Weights of a small mixture-of-experts language model, trained from scratch on English Wikipedia: 480 SwiGLU neurons an expert, a variant of Muon for the experts.
Below are experts of layer 6 (counted from 0) of a mixture-of-experts language model. Rows are named gate (a neuron's input weights, with its number), up (a neuron's input weights, with its number), down (a neuron's output weights, with its number) and show model dimensions 0-191. Each number is 50 + 10 x the weight over its row's rms, rounded and kept within 0 to 99.
Before each expert's rows: "gets" lists some tokens that make up at least twice as much of what it gets as of all text. This comes from a sample of Wikipedia text that the model never trained on. Tokens count by the router's weight.

# expert 1
gets: ". ", "\n\n", "- ", ": ", "\n", "\""
gate0:44 57 59 39 38 30 46 41 65 59 50 51 52 59 50 38 57 31 43 24 44 32 60 42 48 66 26 50 44 48 48 59 33 60 55 42 40 45 48 54 42 38 30 48 61 34 66 41 56 61 55 60 36 53 35 55 49 50 71 49 52 53 43 44 51 41 42 35 37 36 32 35 51 53 50 40 56 38 72 47 54 41 37 44 59 57 45 36 58 52 51 53 51 57 39 49 52 49 44 41 36 58 50 49 54 46 30 62 43 40 74 39 54 46 56 55 30 49 33 50 63 36 48 44 66 55 40 48 38 56 51 71 54 33 46 46 59 43 47 44 43 65 34 53 38 53 46 45 47 41 48 49 47 64 46 51 39 54 57 61 64 35 50 53 54 50 53 56 59 52 35 54 44 63 62 47 51 57 49 25 50 62 46 29 52 54 53 46 46 60 28 49
up0:51 54 51 53 58 31 50 34 45 46 44 50 69 58 75 51 44 23 47 39 59 46 61 58 44 27 64 31 44 50 42 53 54 42 34 43 48 44 64 29 41 47 42 54 68 49 43 65 52 56 42 44 47 58 48 55 42 53 65 49 63 41 50 43 38 37 67 68 47 49 54 71 55 54 51 59 56 43 56 55 50 55 52 50 61 56 35 27 58 63 49 47 54 59 42 34 62 41 56 43 59 68 51 33 66 35 39 59 33 40 56 54 68 49 48 49 33 51 33 32 51 41 62 53 51 52 61 45 57 42 40 47 64 58 56 39 49 39 54 52 51 46 41 48 54 38 48 40 64 38 61 41 55 64 38 62 56 34 44 50 71 47 38 40 50 48 51 62 38 55 44 75 46 47 54 40 45 52 49 46 43 41 66 48 63 46 54 52 47 41 36 43
down0:41 38 57 58 67 60 49 34 49 57 45 37 58 36 48 52 56 51 57 49 62 41 57 54 51 48 46 32 54 53 58 68 47 46 44 53 55 50 45 43 59 60 43 49 42 53 44 28 56 42 42 56 40 55 52 39 47 45 60 46 65 53 58 59 68 58 60 41 47 56 35 58 37 49 62 70 33 48 47 47 55 48 48 47 54 56 48 44 32 45 52 66 46 56 53 74 51 52 50 48 48 49 55 46 66 58 58 59 48 50 47 48 45 57 57 48 43 36 58 72 55 41 47 59 66 64 35 54 58 47 28 55 56 52 30 42 64 46 47 65 36 50 45 40 34 42 55 48 42 48 58 40 61 54 60 68 20 52 36 51 73 32 48 47 48 49 61 56 38 40 68 68 34 45 24 40 55 44 39 30 67 56 64 47 42 62 63 66 38 49 42 60

# expert 6
gets: "of ", "by ", "with ", "on ", "for ", "to "
gate1:49 45 65 59 70 67 56 55 32 52 46 53 63 65 62 34 48 53 65 53 55 56 58 46 57 49 52 38 37 54 68 50 35 49 37 64 58 44 50 50 54 64 54 43 36 40 36 41 49 48 67 68 41 24 57 64 60 46 58 54 47 44 40 56 62 31 46 41 50 52 49 63 35 57 50 44 48 46 59 41 48 35 47 53 35 47 42 58 62 51 43 53 53 47 43 51 62 61 55 45 42 58 59 37 32 81 44 50 49 68 61 43 64 33 52 55 52 71 34 43 22 50 62 56 49 40 42 57 49 64 43 58 38 51 52 39 55 41 41 59 48 55 54 56 29 53 50 48 44 67 63 45 55 57 28 52 58 49 40 50 44 43 52 60 58 45 59 30 56 55 44 50 41 46 54 59 36 52 36 62 59 50 63 55 33 41 57 42 49 47 46 34
up1:58 41 48 41 52 63 59 46 44 53 47 53 59 54 58 57 38 44 65 53 45 51 48 57 38 40 49 43 51 45 59 48 49 69 22 54 41 46 38 44 47 42 45 63 52 74 38 59 85 44 34 51 54 55 67 42 43 31 54 40 40 54 46 39 63 51 69 67 57 61 59 69 44 54 50 45 49 64 44 48 36 38 51 47 43 51 59 62 50 61 56 52 27 47 49 55 47 44 59 56 36 67 58 63 47 77 83 31 60 59 39 47 54 53 56 41 59 49 51 71 39 46 55 45 42 39 43 44 57 40 45 37 46 46 41 67 51 62 44 50 47 52 50 57 44 51 50 44 39 52 58 49 31 56 64 40 44 39 28 61 54 49 67 48 46 47 64 55 37 51 41 48 46 46 46 34 52 51 57 55 53 50 53 34 61 55 50 35 49 52 35 45
down1:56 55 41 60 57 50 50 46 50 51 71 64 52 70 54 58 49 32 42 41 59 39 55 40 55 46 50 50 40 27 43 60 46 48 45 41 58 41 67 38 63 51 56 56 35 52 45 31 35 54 44 52 66 40 65 72 42 63 53 53 50 61 36 65 47 35 46 49 29 54 52 48 34 57 57 33 55 42 50 46 67 52 56 52 43 52 52 51 57 52 52 56 47 65 68 42 50 42 43 44 40 71 60 54 61 36 36 55 43 44 62 44 51 51 54 63 59 44 53 81 52 35 46 43 51 47 49 54 39 31 44 37 52 78 42 36 65 36 45 53 43 50 46 41 62 46 47 48 63 52 64 61 42 42 42 49 42 31 44 54 47 56 62 56 45 65 57 60 50 75 55 47 66 51 69 63 44 61 45 48 58 46 55 42 56 42 45 47 51 59 31 40

# expert 5
gets: "and ", "was ", "is ", "were ", "he ", "are "
gate0:62 43 51 40 50 39 62 40 28 29 54 57 51 42 60 49 29 59 42 42 60 28 58 53 49 38 63 53 32 53 62 54 62 35 44 61 59 44 62 46 41 60 34 33 60 48 51 58 69 63 37 39 44 48 50 55 62 60 39 66 43 58 47 51 57 43 43 52 43 50 55 59 46 55 53 59 56 68 47 51 30 59 58 44 43 59 49 55 27 47 49 46 66 59 47 74 41 57 54 59 47 37 61 51 41 55 62 29 55 58 59 64 59 50 58 38 50 43 65 48 47 42 41 44 48 47 57 63 41 27 62 37 53 44 59 51 52 31 57 55 44 54 50 54 57 45 46 47 58 62 42 48 64 71 45 54 41 36 50 70 47 47 55 34 41 68 36 61 36 50 46 51 64 47 52 62 55 35 64 47 47 47 57 45 68 41 48 54 36 47 34 43
up0:55 45 46 45 55 35 65 62 23 37 53 56 58 46 63 46 35 52 58 57 59 38 51 62 54 41 59 56 32 45 57 60 57 57 54 55 70 42 51 45 37 49 26 43 54 37 36 42 55 48 70 36 60 31 66 27 55 50 49 57 52 49 61 53 54 53 56 73 68 39 35 56 59 57 45 49 53 57 52 44 44 51 44 50 42 61 45 34 47 45 47 29 51 43 48 65 56 52 52 33 56 59 54 48 36 47 39 42 35 59 48 57 56 57 50 58 68 37 55 24 29 60 44 42 46 64 55 48 55 31 64 37 41 52 51 51 34 54 45 40 47 52 67 39 45 64 41 47 56 71 57 57 67 54 61 46 50 46 62 57 54 41 53 48 62 56 60 61 44 40 52 40 33 52 36 59 43 45 62 48 41 49 69 63 57 54 58 45 46 48 46 57
down0:43 48 71 42 45 48 42 57 73 55 50 32 61 47 66 50 46 53 41 56 60 48 81 62 44 69 54 55 52 41 53 51 63 53 47 48 63 50 49 53 53 49 62 27 55 42 58 42 57 67 44 36 62 65 44 44 57 50 47 43 50 50 30 40 32 39 53 57 56 55 28 49 62 67 61 44 62 43 40 55 33 26 48 49 39 52 39 43 49 54 50 55 45 48 56 49 36 41 45 39 47 50 57 41 53 50 53 47 41 61 52 64 46 52 42 64 41 58 46 39 52 56 66 49 55 59 57 63 44 29 53 58 55 32 50 39 63 35 51 55 36 64 46 53 29 57 62 55 52 50 60 45 60 58 48 47 64 43 33 51 55 62 49 42 40 39 52 62 53 25 59 31 49 46 55 63 58 50 45 32 53 61 50 76 49 56 64 36 52 43 50 53

# expert 2
gets: "1 ", "2 ", "0 ", "3 ", "5 ", "4 "
gate1:55 61 38 54 33 42 51 35 48 74 64 57 43 46 48 62 70 49 55 37 44 41 47 55 43 32 52 58 42 59 46 45 56 36 39 61 51 49 71 59 53 55 56 45 58 60 55 64 48 52 70 51 46 63 49 48 46 52 49 54 35 20 75 41 52 49 42 47 63 51 66 58 49 39 64 43 65 54 66 47 49 65 46 59 38 46 63 39 55 61 62 64 52 46 38 51 33 39 52 59 37 50 44 53 53 58 36 55 52 44 55 38 65 47 40 53 57 46 59 47 24 48 65 60 52 44 39 49 61 66 66 64 44 58 37 36 54 32 61 39 54 62 52 53 44 53 47 28 39 60 47 52 60 52 56 50 58 46 36 48 65 47 53 50 61 45 55 53 43 50 40 50 46 53 48 61 60 47 45 52 44 50 77 44 33 44 37 50 38 70 41 61
up1:43 55 35 63 41 65 57 30 52 46 76 46 45 48 51 43 62 63 55 38 43 41 40 74 48 53 72 30 41 43 56 46 54 47 61 64 49 36 64 43 52 45 50 49 78 41 57 78 51 57 50 64 51 52 29 51 44 36 36 36 51 52 62 64 31 59 47 51 59 46 55 56 55 77 61 49 48 64 71 31 44 60 54 49 35 51 50 42 49 56 63 48 65 50 51 45 44 54 49 67 51 33 57 37 33 62 62 50 69 35 59 60 38 47 43 48 54 57 53 57 46 35 45 55 44 46 49 57 38 51 64 54 53 43 43 35 40 69 67 44 60 46 43 46 46 29 38 50 72 50 57 53 42 58 46 50 42 53 55 41 52 45 52 48 46 52 55 55 35 53 50 50 55 56 46 48 54 63 42 53 55 43 63 55 43 42 47 47 45 57 56 41
down1:41 55 44 51 51 60 45 43 51 57 60 45 64 48 54 33 37 57 55 35 51 32 38 65 61 52 54 54 46 33 55 48 35 39 60 50 33 43 56 51 35 41 52 50 42 42 51 53 45 53 60 64 45 43 46 36 60 28 56 34 55 50 65 55 48 40 48 36 53 41 58 51 47 49 71 37 49 54 55 58 39 70 53 58 59 47 48 57 35 47 43 53 41 49 54 44 53 54 52 64 51 40 56 27 30 52 60 52 44 68 56 51 49 35 50 25 49 55 54 52 60 46 57 57 56 67 46 46 45 74 58 54 58 55 43 45 51 38 64 80 54 49 60 34 33 65 40 39 35 47 56 49 57 56 37 57 51 53 61 52 51 58 34 56 50 61 41 54 35 57 68 51 52 42 47 72 41 61 50 59 60 69 46 31 27 41 53 48 48 47 28 41

# expert 9
gets: "\n", "|", ".", "- ", ")", "=="
gate0:32 51 43 62 50 31 47 41 38 43 56 31 35 62 48 53 59 40 41 43 57 45 48 43 61 43 54 43 66 54 48 62 37 44 50 65 57 59 55 67 41 49 41 46 49 66 60 55 45 62 56 33 55 68 60 42 52 51 31 61 56 27 33 56 48 66 29 37 75 39 45 30 41 43 54 41 52 53 37 40 66 41 54 47 49 48 36 36 40 43 42 52 47 28 39 50 49 45 49 48 63 38 51 41 35 39 42 53 56 61 33 57 56 53 54 45 42 45 42 62 59 54 55 73 47 63 53 49 50 34 47 59 54 65 53 45 59 67 49 57 53 46 54 62 47 54 41 52 53 45 33 27 66 61 45 44 70 37 51 58 52 47 50 52 39 48 40 60 42 44 40 59 60 49 59 45 44 45 49 61 68 60 40 57 48 55 36 48 57 63 37 34
up0:26 57 43 61 58 30 66 53 44 53 53 58 33 57 57 57 48 52 29 35 41 52 56 19 58 44 59 41 69 52 40 60 46 47 36 54 60 61 51 61 56 49 52 51 56 54 45 60 46 72 37 43 65 33 66 44 28 40 53 47 37 39 55 55 37 51 45 44 51 55 55 61 56 40 47 53 61 58 42 41 48 41 53 34 62 38 60 54 49 39 56 62 53 55 35 37 58 56 45 58 62 46 55 46 46 49 37 32 40 49 52 41 66 48 58 70 47 59 42 62 53 64 54 53 44 70 55 48 59 53 72 44 55 56 44 51 53 53 44 30 51 39 48 53 55 52 58 43 65 37 56 45 44 61 43 23 53 45 40 56 49 50 53 51 48 41 61 78 64 36 49 50 48 60 22 46 37 58 50 53 59 52 52 50 61 54 39 56 45 50 62 43
down0:50 53 62 42 42 37 47 48 40 56 26 49 54 43 62 47 49 45 54 50 62 72 71 54 44 46 51 50 55 53 37 40 50 50 58 64 47 51 29 41 67 45 40 63 46 59 52 37 52 45 64 56 57 46 71 51 54 55 41 44 28 60 38 43 59 61 47 40 62 60 65 43 55 52 35 43 54 45 61 57 34 63 51 43 73 42 39 80 51 49 59 62 38 36 55 41 45 40 51 37 66 29 47 54 56 61 57 42 56 58 57 52 50 52 49 50 64 62 57 34 40 48 45 53 77 50 40 45 48 33 55 47 46 46 50 67 53 54 66 43 50 40 55 45 50 29 39 55 49 33 60 69 43 61 49 60 37 63 44 51 60 58 53 48 37 56 51 40 51 34 61 54 60 41 53 49 60 50 52 46 45 57 27 48 59 37 47 30 62 55 44 48

# expert 14
gets: "-", "'", "–", "War ", "General ", "World "
gate0:54 56 24 54 54 51 39 42 52 45 52 44 45 52 51 49 37 64 52 58 42 28 49 44 43 47 53 53 47 45 59 35 41 45 65 49 44 69 46 39 53 50 59 52 53 60 44 36 51 76 64 40 64 43 53 57 49 46 49 55 34 56 68 50 57 39 35 41 49 33 44 46 69 65 37 33 35 38 59 42 67 49 53 57 55 46 41 47 58 51 51 60 51 61 51 55 58 45 60 59 53 55 45 46 49 56 76 53 58 43 58 45 27 44 63 59 72 57 55 47 55 52 54 53 56 66 48 62 53 42 61 61 47 59 58 41 48 45 25 37 30 46 61 61 52 57 67 59 62 49 44 35 49 40 38 44 41 50 53 62 48 45 46 52 56 59 47 48 62 32 46 52 42 34 35 39 53 17 39 45 61 43 62 51 38 41 59 30 47 43 53 47
up0:63 48 60 40 57 45 50 44 56 66 49 46 71 49 40 54 55 40 70 59 46 48 49 44 44 59 53 47 67 53 60 53 62 55 69 51 61 50 43 46 56 44 46 53 46 66 62 34 54 37 27 67 74 42 49 53 47 55 40 52 45 53 51 54 59 48 59 41 53 48 50 61 57 35 64 46 48 59 55 46 45 54 43 45 43 76 65 58 50 50 44 51 51 37 50 49 58 50 62 48 54 63 53 48 40 34 36 31 29 58 44 67 54 59 50 38 45 53 52 52 48 41 49 63 36 49 47 71 47 61 34 46 69 45 33 39 48 58 42 61 53 37 35 40 45 56 37 50 64 51 57 56 45 59 62 50 36 48 54 55 79 61 32 36 59 41 49 50 38 45 67 55 61 82 66 42 53 61 59 57 55 41 44 38 46 49 41 71 52 48 39 50
down0:51 37 62 64 40 42 36 49 59 65 33 48 47 46 64 54 61 39 39 40 36 51 32 42 46 55 54 40 35 52 63 56 48 62 55 47 67 61 38 47 32 55 51 58 42 45 56 38 58 60 52 57 44 45 54 54 42 58 44 42 65 40 50 39 48 39 50 50 34 57 60 49 45 51 53 57 60 41 40 41 64 60 51 54 46 54 40 71 32 60 49 48 64 49 58 57 32 63 53 43 47 57 61 58 31 58 43 42 44 62 60 43 36 47 52 46 37 25 41 65 49 48 43 55 50 51 50 51 44 36 43 71 52 55 56 31 65 62 41 45 64 56 58 55 52 52 55 53 56 32 56 51 59 54 31 45 50 60 43 69 60 49 43 40 38 56 28 53 50 41 74 47 45 56 77 37 52 67 64 47 73 38 48 58 60 43 52 41 57 56 62 49

# expert 12
gets: ", ", "of ", "in ", "the ", "New ", "at "
gate1:50 64 32 42 47 46 51 49 44 50 63 62 64 42 61 58 45 57 69 48 53 42 63 59 56 56 38 53 55 60 69 43 48 51 46 41 48 50 66 54 58 61 59 53 67 45 60 44 54 55 56 57 66 62 42 75 59 32 34 56 59 48 55 56 59 41 54 60 47 46 44 45 46 73 40 39 53 39 65 50 45 55 57 30 55 54 43 48 54 48 49 74 47 60 47 50 49 41 65 66 46 47 43 41 58 55 35 55 73 51 47 53 41 55 52 35 41 48 52 42 60 38 47 56 55 44 46 45 50 44 49 54 42 68 23 58 62 45 49 33 32 49 47 64 55 49 69 48 62 62 49 30 59 55 45 45 38 37 36 43 40 47 54 60 52 45 70 44 44 65 51 43 66 38 35 42 48 46 67 56 60 58 55 47 49 48 67 23 61 50 67 65
up1:50 47 48 40 51 50 42 50 63 68 50 44 35 43 49 44 56 60 76 48 46 70 31 48 37 62 52 44 47 42 40 37 55 59 50 44 55 42 36 56 51 32 47 52 42 52 44 58 55 53 55 48 52 59 57 47 46 60 55 41 44 41 51 50 49 49 50 51 41 48 45 41 56 51 38 55 39 30 60 57 58 35 41 50 33 47 50 49 45 36 48 24 65 40 54 52 47 57 38 42 63 49 38 47 56 36 64 30 43 52 42 35 58 53 49 51 42 39 49 67 34 42 48 58 42 50 50 43 61 74 56 54 63 53 52 39 25 38 47 64 48 51 53 50 68 33 39 60 40 58 55 57 65 45 58 41 59 68 52 48 36 40 40 54 37 42 41 61 41 57 50 36 63 65 53 57 51 66 47 66 59 37 54 41 64 43 46 55 68 44 74 20
down1:52 60 45 27 60 45 37 36 43 48 63 57 37 48 43 56 44 38 63 51 75 36 50 53 49 59 33 41 52 56 58 63 50 59 39 45 41 54 40 40 65 49 49 60 60 60 54 45 61 45 48 44 54 66 51 36 32 53 29 52 41 43 40 37 58 42 62 50 59 63 61 64 42 57 54 59 50 45 61 51 52 55 34 45 46 62 67 36 46 36 46 48 60 43 53 62 40 49 52 39 32 42 66 36 61 52 46 50 49 51 56 51 38 42 62 56 51 41 50 39 57 46 33 42 29 52 65 41 60 96 44 47 42 41 55 64 62 65 53 55 53 35 64 51 51 49 52 39 48 48 45 32 35 49 38 59 48 46 67 46 65 32 64 47 49 50 36 48 41 35 53 48 49 45 47 46 54 38 60 61 62 54 45 51 57 60 57 38 45 57 52 54

# expert 11
gets: "a ", "the ", "his ", "an ", "s ", "as "
gate0:60 37 43 52 48 47 41 35 52 66 47 61 29 49 69 56 64 40 41 49 32 59 53 47 48 60 36 30 58 52 51 49 63 58 49 62 58 36 17 32 52 39 51 53 69 50 64 64 60 79 52 44 46 53 46 59 51 46 49 61 41 28 50 54 28 52 57 59 52 38 56 52 54 53 53 54 48 48 45 50 45 70 57 52 70 56 50 57 65 64 36 48 35 49 43 58 55 42 56 45 52 67 53 43 54 40 63 56 58 64 29 51 50 58 54 23 38 54 54 36 52 45 50 61 46 54 48 50 40 50 47 26 52 50 53 60 35 64 47 43 34 38 58 25 55 50 49 50 58 38 46 59 49 54 37 59 55 67 56 52 52 46 46 46 65 53 50 51 65 34 31 53 46 44 37 48 47 46 40 40 40 52 36 46 52 48 45 51 49 55 45 55
up0:34 64 62 39 51 53 59 63 75 50 49 63 36 36 62 49 67 45 44 56 59 51 37 37 59 43 48 50 53 46 57 60 46 54 48 63 38 45 59 43 43 38 72 42 56 53 51 68 70 39 47 56 52 57 57 41 48 46 55 52 42 65 26 54 47 51 52 58 43 64 38 37 46 31 34 48 41 64 35 55 43 53 40 54 39 39 51 45 38 50 46 39 45 24 44 57 65 49 38 46 52 47 50 48 61 72 51 52 45 51 43 46 44 47 49 42 43 41 35 70 49 48 54 53 41 57 60 41 53 42 28 53 56 50 57 63 51 65 41 37 62 64 60 41 56 47 46 39 55 57 56 52 44 52 25 52 54 52 55 75 41 50 69 53 60 43 46 63 52 41 54 59 35 42 58 39 68 61 41 66 51 32 47 61 57 42 32 55 36 46 51 46
down0:46 42 29 53 57 49 64 49 48 50 54 63 64 44 52 55 60 46 36 42 48 63 26 53 61 64 49 53 37 52 46 67 39 49 37 53 60 64 43 41 42 30 50 48 62 55 41 45 64 52 49 56 47 38 50 53 59 56 50 42 54 39 37 59 47 32 57 47 42 43 35 53 46 41 41 44 63 52 75 54 57 46 39 66 45 46 52 71 42 59 51 50 47 47 58 37 49 53 49 49 56 53 60 48 52 57 63 47 68 43 44 59 45 47 83 52 50 51 52 51 53 41 58 60 45 54 62 48 50 52 36 56 44 43 41 50 38 47 42 43 59 49 35 42 63 55 40 53 44 53 52 45 67 46 69 62 61 36 51 38 31 53 30 74 36 49 53 40 39 25 67 48 51 46 61 45 41 41 66 46 78 55 62 38 36 51 49 32 65 56 47 47

# expert 10
gets: "| ", "; ", "(", ",", "°", "."
gate1:41 60 67 72 45 41 26 64 50 56 57 44 48 59 38 49 55 63 60 50 48 53 54 63 54 61 53 45 53 38 54 40 55 60 51 36 52 67 55 78 66 50 55 59 63 59 57 63 59 40 67 59 55 60 44 63 66 52 40 64 60 40 61 65 61 58 63 58 48 55 52 53 42 44 55 50 73 40 39 59 57 48 43 44 62 45 61 52 48 51 64 48 46 53 52 54 57 30 53 45 63 39 52 63 47 54 43 42 48 42 60 53 26 53 40 47 38 48 62 33 45 54 43 53 61 65 40 42 37 62 44 48 57 23 52 24 40 41 34 51 35 51 49 36 54 53 51 66 55 58 58 69 53 57 66 51 59 49 45 50 47 66 50 44 32 58 48 46 43 43 43 50 52 39 41 44 54 35 56 46 47 53 53 64 47 50 54 42 62 38 70 37
up1:46 58 45 48 36 53 56 42 58 51 69 48 49 52 43 77 64 40 50 52 50 53 45 39 57 61 55 53 45 56 43 57 54 49 42 56 38 46 31 36 41 43 57 36 65 41 72 43 51 59 36 58 43 53 69 60 46 38 53 63 58 46 54 49 26 31 43 51 52 37 43 58 50 34 55 56 41 50 38 47 50 68 51 51 58 61 49 54 45 50 40 36 62 31 28 56 37 43 57 68 54 36 60 52 59 54 63 52 51 46 65 56 53 52 54 55 47 54 31 47 48 57 66 44 65 49 74 50 48 56 36 48 39 67 63 43 56 73 75 54 49 57 50 59 43 58 57 38 36 67 52 47 64 46 40 53 55 63 43 62 49 44 60 58 47 71 38 67 57 61 58 33 42 43 49 45 43 40 45 46 62 57 68 45 52 53 48 70 42 51 55 63
down1:32 58 48 63 65 52 47 44 73 47 47 45 53 60 43 43 54 52 55 32 45 63 56 36 33 49 55 42 32 44 56 43 62 58 38 56 63 42 50 69 52 51 43 36 73 40 41 50 49 54 66 45 37 73 39 29 32 37 42 53 57 54 38 48 37 46 49 45 45 60 49 50 58 54 56 70 39 55 53 51 48 50 35 34 58 54 43 38 47 46 48 37 53 44 40 67 64 28 44 43 32 61 57 35 59 53 41 40 53 67 50 53 50 52 50 48 57 46 42 36 49 60 58 53 59 47 48 57 39 46 60 63 57 31 52 42 44 50 66 41 44 50 42 63 53 69 47 63 69 53 69 39 51 41 35 54 56 66 55 50 60 56 48 57 60 44 46 48 49 58 76 61 51 42 55 47 50 42 52 35 51 34 31 29 38 55 45 48 52 54 59 51